Experts of a small language model: 52M parameters, 128 experts in each of 13 layers.
Below are experts of layer 9 (counted from 0) of a mixture-of-experts language model. Rows are named router (the router's row for the expert), down (a neuron's output weights, with its number) and show model dimensions 0-191. Each number is 500 + 40 x the weight over its row's rms, rounded and kept within 0 to 999. Numbers have three digits each.
Before each expert's rows: a language model's description of what the expert responds to. This comes from a sample of Wikipedia text that the model never trained on.

# expert 11
What it handles: Field names and values in structured infobox lines like Born, Died, Coordinates, Phylum, Height, Beam, plus the digits of their measurements.
router:493487387476499508500482461482422454453462520494481475452421480486467458500496580479446541435474489515459609478450465482469474480467555512498456471492491478465510475549451547492521520464474437484539455571443434456605495522561495494457534488456530555479445489535493443515555500563467451565425433464501505484538542466512503480445477469555418533428502516560543477516503505543563560474579504467510440509548501507530516509578494520508496549436557529537519556478527496500536467457469513467446531454426458555503486497533477520484447549519492538485449491448463490435478482511464493453
down0:518524428546453516482494562502527562452455561562519539490480492427494493533511543549546559542498498532547473475488541529460524487510479576483475571503481514445496449411510531564483511483509478485543554488466430532470480523506432457526518566486525470500542464487525465537514463529460477520511447418482508532500480483527465471558539481435455507423524515458556544535531495471480511455396518491523497493496580507473453475501485484526456527506518607450595565475550501525514515533566543479469530419483518472535565481581550501526556474465556506602486448506546557513540440521453444493
down1:483580435489510486509546554532515468503517463498486516495465454539523475528517506482475449492471515426522469520570518474535536515439527482505413426498479460433493475437447559481474496520514490554454502518520504451520509408508564443537463555438447490498512492530540463480531455553565528464505514497467489521475544588466537492545426499541510487541479454523520488548513513542412467556439433488472529484468525504506477443463539422561512474530542501427528437440476458446507515575501540533544414523468496432482508456500518527473528534509510426577430597543498475477534450504585497531
down2:447477600521524492537535530501541441467485508456516454542481440505518417477491429512533512409532437457453476464508463525462478517519469517465506497497518507510493588522467453469483496493562530435500529536519499447465438536496451505416565563523498507544566545588497501520452534407462483497436537515528463487523489466491567484564471522514487526544536488491546443422391506516536501469512507462487508473449507601485499487507477456515469459442493504524494519534514509475486487460542511515541457388512469508540511477532454491551498591549488506582586473514427562489496423476483492482
down3:491535467449542448504500462471509489493515426517550495501452503505444472531426509496495527493488489411523581527523529410492543503499506500443499454482462447573547460520498464463442504509414459465570457550475510486432556561468481478575509524487503533520502499491417492500512449525453548487464535551523542511476457526524577598500519494552469470507430417535535492554478499477466523449568506449527516487481482460553484486550475471529473551499471553515512579495446502465504465494464553546470447492491615468503550456523503563516504505552549479585523437460502534451587434490547527497
down4:544529672494513493536544506450517503546542569484478468528568599441443477501521491537534450464566429528460451524512475534540474469463485486505607495500503462485557498494467522439464545459518502492511431433496469567423457498474475524609510502425506425432465560498463518455492485463533483462501507492503470527519517512525515489500509511436540547504554481507531488568565516525505450498515465506477456530564540479466448577468426533509529502490451513547517505505499530546515532419502411503465483495536464501445510516481530488503525479482483520552509448490458409501451516449506493473
down5:476540518533452519527523443494520509487509512599466492472515540494464492507513521474502439472480452432483457517458438480456488548514537442433511526491596534511491468544523524493505493521565558513454442485520431529461522443495479506570515480503453422493456450522496549481512512539519518477593469403507483536547455509451554552457533530483516566532550554470486431523504494494488535487560518495535490525536450509496550479531516502520476478502461555500480442578500529521526568504428454476488534491626557596469505520496455614545533457493464535502435461465524411531481503468482562556
down6:457503407461463525475459469544533517474513529513494553523477530439442534471518467512510481445513498535463537478486585525544513511508421506491506474512480502524489517506515553477599575440514457479534524535446526559472444430489503543493501498487447533576495520541495487520533540509420545515574518467545501511448469468522533433490560422458425502570498521510428551526443540581512534443445459499500482473529563425491449570495492521482518507508557528509590437547489617480521543465470501436481543466520522468426470474500506502514504437508459509530498481483522498539505391440487521534
down7:460496550520463517400433454502506564581534545563519515449482499554544483540523585528461474534521532488527571518497521450507499510500431473519483446564450546465485445530556567517487459562508550540536453498534444451508561433535456518554500490566524474542508516456487505528490507487578480450450536480529603497480467470515479552536482468554547484465483495446533536448508484479504472505588580524492495484615471556528500542486539534521552474451468500487486485490489471538456456537557477555518476508567512529532508458478466472490468455532495552532433526540518500424595552479505539530
down8:456516460478472428466442512475425498508545451437475483496509499511521496499514484462504526431450491469507525530523505554499521557535407476527473489509441483549504472493483449443452482504551464497538482518524495518507495515506560435525527384480465529407518475562512467485452457517487489563475488518477468505485470555522557499517450494526523571497505488460509473463554461383544561545583510524494525514551549432524465443466361436473550486504517517522512480540477410412438556560511481514485442466421529467519445527576517557484560540530469510525511521479498506477541456516494478472
down9:543488410501517549504468547444511474467552421513508512467498544570530565496536581517515427464528493480513511558473561605531525502452477478513476490522433519548470452471559514568465438494490549477436493446458425520467492507492525569485538550517507491538452483496511429520485481519475458447545499446476489527399483540466470460511480560540485541534568485541440477473502525492522488474545429490489570519480451499561442507530433477457564424523477550496536537509458445520509525521493546489561588492497479549514475467440510501471508595496516530544529533422549559514537533477538526519
down10:524462455521519474460558525550474514470550481438512528480457497433496458454588429504488528546504525467524450484468511569476461544459538430502528458493590491434544449538562485519462517482475484524516489507547463480470558531504491461513474460514480501476490566469492510532440489570485476563497603524461459488480507521572537483427546502487432456516544499448507502500500540455525456422474507540470475504475496519528431466560486535452533450524573456567496536462440470507497505613471463513464486488502560500524559543584537476397544521526431475529495473493474409499539518498431445479
down11:505536484566544487498487507500453481482529483566476585514504533558543414516487494543543522469517446514488541527513438480546523464520520515499546519415508540517499554409423558480473449593482487504511502567487555502536505565517509583412439473552519493520531509535504454516511433531486384507412458461480397452579447472526586440451486482531492523467465492519569487461465444557485507552538494506499486498515515510498550537572518489530524477469453519508462481510481512510519532596484531511490465543529469505523439459488506489480454593484520515479505518493533505429465541507586519499
down12:547489488512513426434532485492467422503471474494578508527581620473495540511530485573497515580453589400506521524563486494505485543489499511524504512591393463496506501452467495505474460542496543527478566532450421474486515463525482500522452474521498486518512509504539458537527512490534480479430471547495494513502561538554484446502482462508478501486526543462451554560519476454487568502515430482473458533488564450546400446513490506478457405527556535552525503505479472496477476503512560445452461404444464537505494543527582464491462499516516494526490499498539457424534497460497518561
down13:546564437514506464499549556497474529428491422494472430525536438483521472528469478555478522516477500548494494471482562456508565560495482475547518552510454510418505610558539530463465523488478503503504462441531523533518511593431494505486496507461476491561557492468456516471492523474574460442441511480527473502493451500534517477470550438504540485487586454472516454601517566545471409469514504454465475616486504489485477560599509474505502454457504442370491493484516499467499497555468452528515463537504479464544543543529560514489476520516481478543558487487480484560499523527494462460
down14:507507535514425469507502449480489483600477527497499449530488476529526464508399541484581496450469479522457568485535487467431565476490544423359474500481471476515508468486459501556528535534460414464499476513488572488511603479551501558495497548513500523539489542516511414517450502426476485471459482466461484553460451448488445558517544474535521531464552495519544467462515524427504527510528480542532523481523458439521493538515502429507532551480462493529490467496439464494441462422500501474452425476509588564542509497494470560480534462468480446550508508530465481532523590531510527455
down15:477512509477553447518515479558546455483446477598501548491521413464462557495537504565473573479506569481554476610523500547499538431565532424487456500564481512545542513521509493513494509483539572541494585548519473502480495539465491441568510489494448536480583519501523574493488497508583484515509507475496490435556491547407512501548476470458511476527526575470470555513494475471498431407500554446546469537495505547478438502490484516516464542486495475428455505525527522486539441541539521494487530587549543497554489428441494460472424507463558479514508490533491477500514460541484436542
down16:449468496532487555434424550598501517476488560495498469530419489535452527511490521485481526517459522427512642510483450526487456473506480487451472464548451432546466471527501483481511461444510441504502436532456488543525441541470474537481447496524491510493498498550505470471551506540525447522483486580408523492494509593486499483561530420487490448398469506504498557532497515514550551426509502431388479511513492522486508558518523533497490586521476516467550480489516544510463463531504535499459526546457467547618514479477536499483529467464498448445486488522482446521495428561497548511
down17:502427454483423584493493503598450540561535464524536504492523421557546512490498466494444554481493491560552499470448438427551499517533514529521494494596485498548515518532588477513482523491578536533519498544466531519520446526458454447528494437488446439478490526549476564455482502486482476529486469579501484520499475509440490530530480500513525519489497486494462521487477471485499500514547530493474555554431459519428536446510469510538428568482526444430453525428504583505517551473533480545473461472519522488457504520542488561467499548476507508426457622431446466515461465510535549578
down18:512567650555483511491533523521522457421502468516457525482517492563509426521449438480534449563522423487532538515521494444453507452495536460488537531578550471468568508488450560526461539512529479534462532483490491470485497461480523593476492484492496493542545466498493538509509535473423487554513554450451449440596510478534518533511554479511574521453550565557556482549502531531548514520532515523456525498427508464452486475517420431502483499491477527551504476499489511555530553513512433512513464505488551455497457469570486561481490432550471545532521422541384509495492505498492487515
down19:432518555495558482528401543518476497587543571525467462497478475456504522563515514430523568528502590573514470488545555547570507462524520503567503462548520530498472544460466548495440488485532464571502435565422501513487521556461444501499524518510454505488482520499521485506520514524488495559529433505536557450537550497480530516557486537480500461506532485464554511533483505461474557459582501551513482523475459485477480426451515448494480546516405461478478558518541526475500501541488474488490530524577458519371506533468500415504519450540456496452492543496501607498459555555516453507
down20:434492529475493463485514444498497516491449466528475470456565519543455517579474479504488424536477463486508571418535552546500531553448558557529563495514539504576510551550517481513567472471489511539516454579532501458464482502462534481552551510472526468567502486529462482519485544490504564415501471480486511506462527495461469515562541520506499555481456480497477531553458498477418598549505441503457549459561489575583529554553462531476514464547475535450508483528528458449440460519464489520538442538494499446524469504607549486526476516488428550481468494457566512535502473384530527525
down21:565482456451463472442526474498469529548466559537505520447467511484487437490553517523505488550445429482513499442418494475485528548418430556458497425461496472467455463460462517528518530532436486420601511469487488529504526528451481489486441492545466478546531500469465510474494526542511548457510426484499448449378512454520474469571471489523516595513556506473440449538502543514507571472505457549498503499472512531551476486458520491491555507545501527485483494520449456504414493508496440463468432544522543494492560416545501540534472532530499462402429496534461485440564550486534487482
down22:459508579501506383482476493466534492485479493527492474465520557410555484464480553471558524429511477421464501474516546549558455478493470487506555476489531567489499483512512494513486502476503432511528499475505533490532535508460586509510476521499499462468535488425559527506566436502467482572520438517429496503500475441472460491485474552501468545491458510476547438440474593478453543507486511466581413514480476423494490594456586459547545538452503447487487490464562504489535518430445495463471507525496517514490398539531449526421433529457555494523523490536553448533562488513496520538
down23:491476499524522540502465534535455563551484509422459453526520416526454469438590480515497566492406514460533452580497503547488516482495521496478447483432432552456414570490497465454474403537504452453409559574467464504494519563483500537454487539420468482484486499487490427416511487501494470509454530539485471496546503484506521483507506480517523466523508522526469525461483498449537535464490501507426508468479473463597484487488502475528470505532501476582488484477536495505530558535394447533443521541508479465525467581455425484570483505502535514489503521551572485525475433581527507478
down24:525542513568484497524559481514518534537471402479505419488516473530409481496491535522501464474510448507621443509498381503531489466495483524501472495484545477559541471497421544472540532505505532471535521511448505605527450446516533490545551447541533477475511566538509497465551559481508547472531551437444566518475574478501461534513575553435528522436541449464491514541470487523508461491552544479475498554429503409453444517489482494447466498473534451531483454547461475442526483460462499473456515497549540544538487469473528542419547455496561513473454504478488536548514513473430486473
down25:538491513503512536538584531464504461498494524542510518476488495399473499518519511492525529509528454469452489529424506464527485517491514530493490485475514579496441515524509542494511525515518453441549470561469515500542489499508490448542514452512570468495502499467493525510459559553576522519452453486389528493571402472468490510505513451466551520535509509429509416486517472522486520510474501440503453471513469573534477421459535518469479540474470528490423496493434546481563442477526407397435450500441479455581529416472502562495515465496437461478422478488562477443437512518605516519
down26:504560538546502610511525399502505543541458514567383580461507591468581554513461523446520480453497437444479563494522498542495479464504498508537532470449538535528476536486470514491535501491566485523554467528510552495497520506499471476486490531446503581500493517425539486517600424475545498481511490513521485512514498504478500529484580525553501474443560536495518486477506517534456497508539470555500425485464527499515529512484569428507496488433481432529420512492416496511557481507445434501453432509470528537578456524549451547468478521458554488529513448501555527468465471485501546431
down27:544539516520443565522501460458478516479469540458490492459552485433502503555441496554478468513545485465443457444509523529515567512421476466489533513480533569438466531498517518525487546459524528476503431489514501515612543451522485527491480476479562572493538450459464562496502533484476588511466545574521481556473470436554473432528483454432409534514451549472462497581444524482566547534505393525498442525489544516465510468523481556500517459523491500514462489503519460517433558519486412535490519438457418418559510535508453464503499574503524466461467478494490429520477535485486486477
down28:484429465531475550470460516493504418441533566505534407518513519505553531540475522470547471391458596490414534432525497494519538487447551493423505517527524566542469447511455475454484522495581486475541610525558475535442494488520483512438511448510503482494447544455503478470481562436523469532499487473471520517556555441485494485565506454481491496543507499546528575457467511484534473487515553443535464518485508524466504551483476492491439482501462516521443463521517498448472456547466521393539498446471430490530480507479440473470531465462467504495468427489468501507413516404551474505
down29:521517509521518494478547532469450461530523516512460482543477525434535426559505467486505490523479458423452410479468539520529461528477483488561496481470481539472461559551540470422492497470490499512554525563498551454481523522556563483447541495482481436451514486407500483494499555465480517535483415524410488386441502430503568558544474435515533496477474556503534563489426537493470480512494504502493473482484560571497519557510435555549457577491494539472466518510497467544527515446546487492524525453657513454496507505502504490521565504515483447463600528512482514531428492488492516503
down30:525616513525560478585484515485516498509502530555508534556440456508518499405459466504491578460481446518485538487501495505471451506495451483523472413411527506505594507470473592458546483393517447540505524566551472496526492498552437487489513466443435466495518528504500478490525440482496470547540582519476475505539500498544488472511516457410442550592537524464506530486487551518527482503528457480476551421462466463574512458476513407432465528499545473487470503533526536446500567561429515499506456484479548471465515537554547527543498581475498519502518455483478489503490523516440522507
down31:558524426460432521456503400546547515526554508487486536492501566442555498504485540455557495571508413475471515443497482496529488487490440474471503457465466490535475480520586520564495471457486429544531467554439533471491488444507422437525549493533484531520482495518451458458531413526510496523413514490501518546476483440574481483584538513550448492545526538448518463497465502508481559471483485405527419552524523567538472525530586509433463514497548501548548549518530536533427458514575544539463474506538509539481532486477526443479470466456481496541508476479432526517533480476543554493
down32:454507474537495505511509435530464513444517502398493519455495524513498477563485536483432547483485464482480512512475492507493464463612536490477532537518497487434478544466448507503471501609534503491470519484540398527445489488496530436486516492548512560490541516553571493517521464516547557523469487476529489527552546464462511519447461510445529431491535504536531537498463539488542467553507537508529474539462508492410438477523554510450518526393514539519544488534527513506481514481634485518479461464450519639479463493510545538533522445535402538514515453522524517520417561434507473541
down33:464465531513508559519405487521457453534486521482455461539567494508522508535541484534487364479558499511511497499488495491512514546456518546491527466517413574518426488497455492508509548475484472500568478512417499558527473507494476462531554487470473580494479471473553439421514481505575499474481429554540536452439532589560435489485537481508499516521486469516581564525469476538551500512507505550446548450548474454556443475560439429501490609538488539458498564480510470462493511513511544513536605443503458448532527496528559538558488491496482450501469513471543505519534471535522484533
down34:423542518498473499610499463512556471454480478475484509499485458527541491531563494495454557488520626534540497480495510556519537587501486460433518548487506535493466508421493508516453512546526470502484581459498454472541490435511557549490535476535471563541563514508447560487504540500519516447491492521522504523519475580502570532488488470497530418525563502484521458520625461494512588507507405529499492452533493556551508615535442456472548527484491523428483513533513493492497506445487494535433538495461494471505561450466456497465446423521537507511456489497499452403542511490492498509
down35:477519540534557554522515540454565491550479529461549449514576514551444520486440511470578458458493498577565530454535506491525507531503518469537484539519540525525464523452599542543427521493510508542460491534456493466465500440457501449515523441443576501486523493563540538520483521487459523525467491514558577504529461504383517533563506445586543470475619489524546490534469514550528469556442518565530474470501511540485562435527531496472447506529476459524460473447509479516493496487526499521475543460485580532570422543480502523501459444452510501485474519530586535587502498473478487479
down36:523508526518440540572504498454491591456481539509501462538531502485542518564446461527567500556508450528418511495520515460552478513550516496451477445453497510544485489477422479521475498544481491500513508539515495499482477521475510475500479437545508500519590502476502524468549550521499471521541468516470479527561520560448497532592517423503517541541422522484456487494509507477568515462471450480480468434480500500496540506493528487488471544509408530573488457540425492446505534424473568525467378439517539416538532554432483568498482444428515615490496474418481483464506439510487442469
down37:469532544515486497459515511450467519550489511466537535499500566529510580534526571495451478513452493454481479400495460570557469509502561494489525600530533478443526475494505422521507456478521494533468503441521454473506495508493537495424499566534506540550552548519526532486447490579457492509448487485463549534482533521480573513467504503526548440437418569462563493518485512480504476552532423535465494445471516618521495440508522533512522403488555539492453501465470517500494504467518472469429494538512440500558539507482480528492529610500533552486518528540596509447491417535453440489
down38:500496513492533545370505471464574447562514520479482428550522547540500450446487505460493542522451542555446496502540504502524574468551513452453509554474540468519488503494566530463507499575470424448562546526453538468506568527472571530484489497565526503468500506561518522532522425473463472489478430544522443473512452501463425497479492413552543426536560509523522530445500507429526581500470465513512425500491510516474516473495490499543533537497538486448548507521547571493511511475486473432506497436580542513553554473501523493448546418501460410495487460489525429472513513482500444474
down39:491529531493485547457526430460476450532409467508466466500445444447570551424513526518529495443445481538419509491480511518534472509498538561479472575525503459446487478429556483473519452565490550475544437525505486463492514563469520500479464521570503540493466440479526482536493488508482526467580496509487462526534460530489529520573508484514534467532444391527528465506482469453440522494491454498564529470521531580555482452497492555497446512561440566464511583484520404485438507535516463515592524440504491514503425518554464485485543555454533532534460543531589546490509453527516506539
down40:476476453504558478499522452478522481440445541503549519522468554545429493536478505477538521510524525564508419535495493506509503568536531490528507516512488456444446489470590521484416490531534497523498511535439516476499500513549465462547520540508519510555572543514506479508484519515492479470547576487471579472546520547573479474507436478449542517596526515440498516523481497484516548540487549519384536503484520579456447398472497402520502556536519513534561433420524431452511487467523501520560513592526477491396501452578547482535514499500436476511455471520549473519556529526471487513
down41:471503492501455588474467557493500496504443461499459502490525563464525469503468383495432478517448562486562554491491446521437573480494543437449498504521450546454527477502499501513441522491451507552398535483537484478495513517450557496494478519522493458456525556478478432492531502516488531500536497428582455532453468533458601439406471546491471426476530540531488456434484570488455499566521526552448496491478520511494448573489523443485522536507514439437488498548550554462408490490451479501478439423461494437532515481549514565510498460570499488465511480553464532511496543505501519487
down42:480462576428456554536490554454511525518507512399498449394572472492489513461499497470461511560548512474512534543530511496578532451484517470516434520439497520488496509482498506518501470507583443489427534586539508487487461546538546540548400512466529463504625483508539515522527575402519467417523502477470483480503491487435452520517447559475519505491486500476523433454523507483541451500441431438463520518534474483444495471472529480584471511491499499525494542521521519543540482446486395503522522467485500478511481476526402501540463505501462502501475513558474473580438545533523495473
down43:488467528452519448479518400562446518481431457457497486511484497456538500489523475484410472501527523413569459503498572569525521498601484529513509425484442549506486488435514541421546500456513459488475529466497491480428416452501496486543471585422471485477482515463476490503520480503503524500488447534487495564534472507437459429440513495441445441480477557500499512521494572484414542466507527484526474491556556538543529472491539461497471492536539468453509518526578473482577511496504445437484555486499504485439488582462514438515493466577500479480537556526556490543529543548526579511
down44:522529575478495517445496445475485524544522495487510471504451501515489459496520567551565479534445523518462479514447588525492489452430569533491497444560532442512507499517500536552530519476432483544538566514499542495443495482485513494584515510472500429442457477475619468509508447511495512501470511530500456524497568528484487455531505534533552480499508524548488508476428464487558530563508483459547478446516559463463476414485437501506472516457494536509496481590408417451544552486503474521564419439554551480505498477539504434426461549477501535545411442551455515571475529525493461460
down45:496478496524533522559462435497505411561481399481539474533487519499514532388547497546499535503484551435484515435437494521581506491470475567434509510502543563476560478490437523675542565512457531473416532542513524458440445523497544525475461511500487493516499536507476484508409568552510507502458515547517433532492480460525439464506532530522485437511495573527481525484509521521449475460485495534506526521447488471437493540526466459547551496514592559531518562515509493459483472531519497484469500541484501508550463490492441495521458522589455487539441461554531535502489459473519486504
down46:571520524500539554433472558541561500460453440618534512549488525510511504539541403535432481503536488487530471517470511442596524536547515456490414469484495549518541480532551505461566499455491461474499547477457502469488424526482439489503479558518545480538434500400479514488480474517486523493492484435495516490472512514471485450462477519544473584487448555468514532539442446453528501503508470504493515531515426567477481496442495543482588531519493524442508448511527435498502424493533559476544540502540539457434517545463501546547469454496451522523544530561465499532466387537496524456
down47:556504478399449480542481567483465489484486540475510537478442486535536422462436456459529489567558482511544453555447509467469582516501576456539534513579501527471519467536475567555462526480535544570417457499463515503544491529540528530464561447507486504557511521533454575474499490531478510523464417485506566533511494481515452430434507499495549542446523530495505517459457463431502586519493462545460483564537440496490540489491524508435581507412511491468483518444503477493500505524529527518516490548497483479419557488540413525539495483520561558495510402485458454505493565500492480463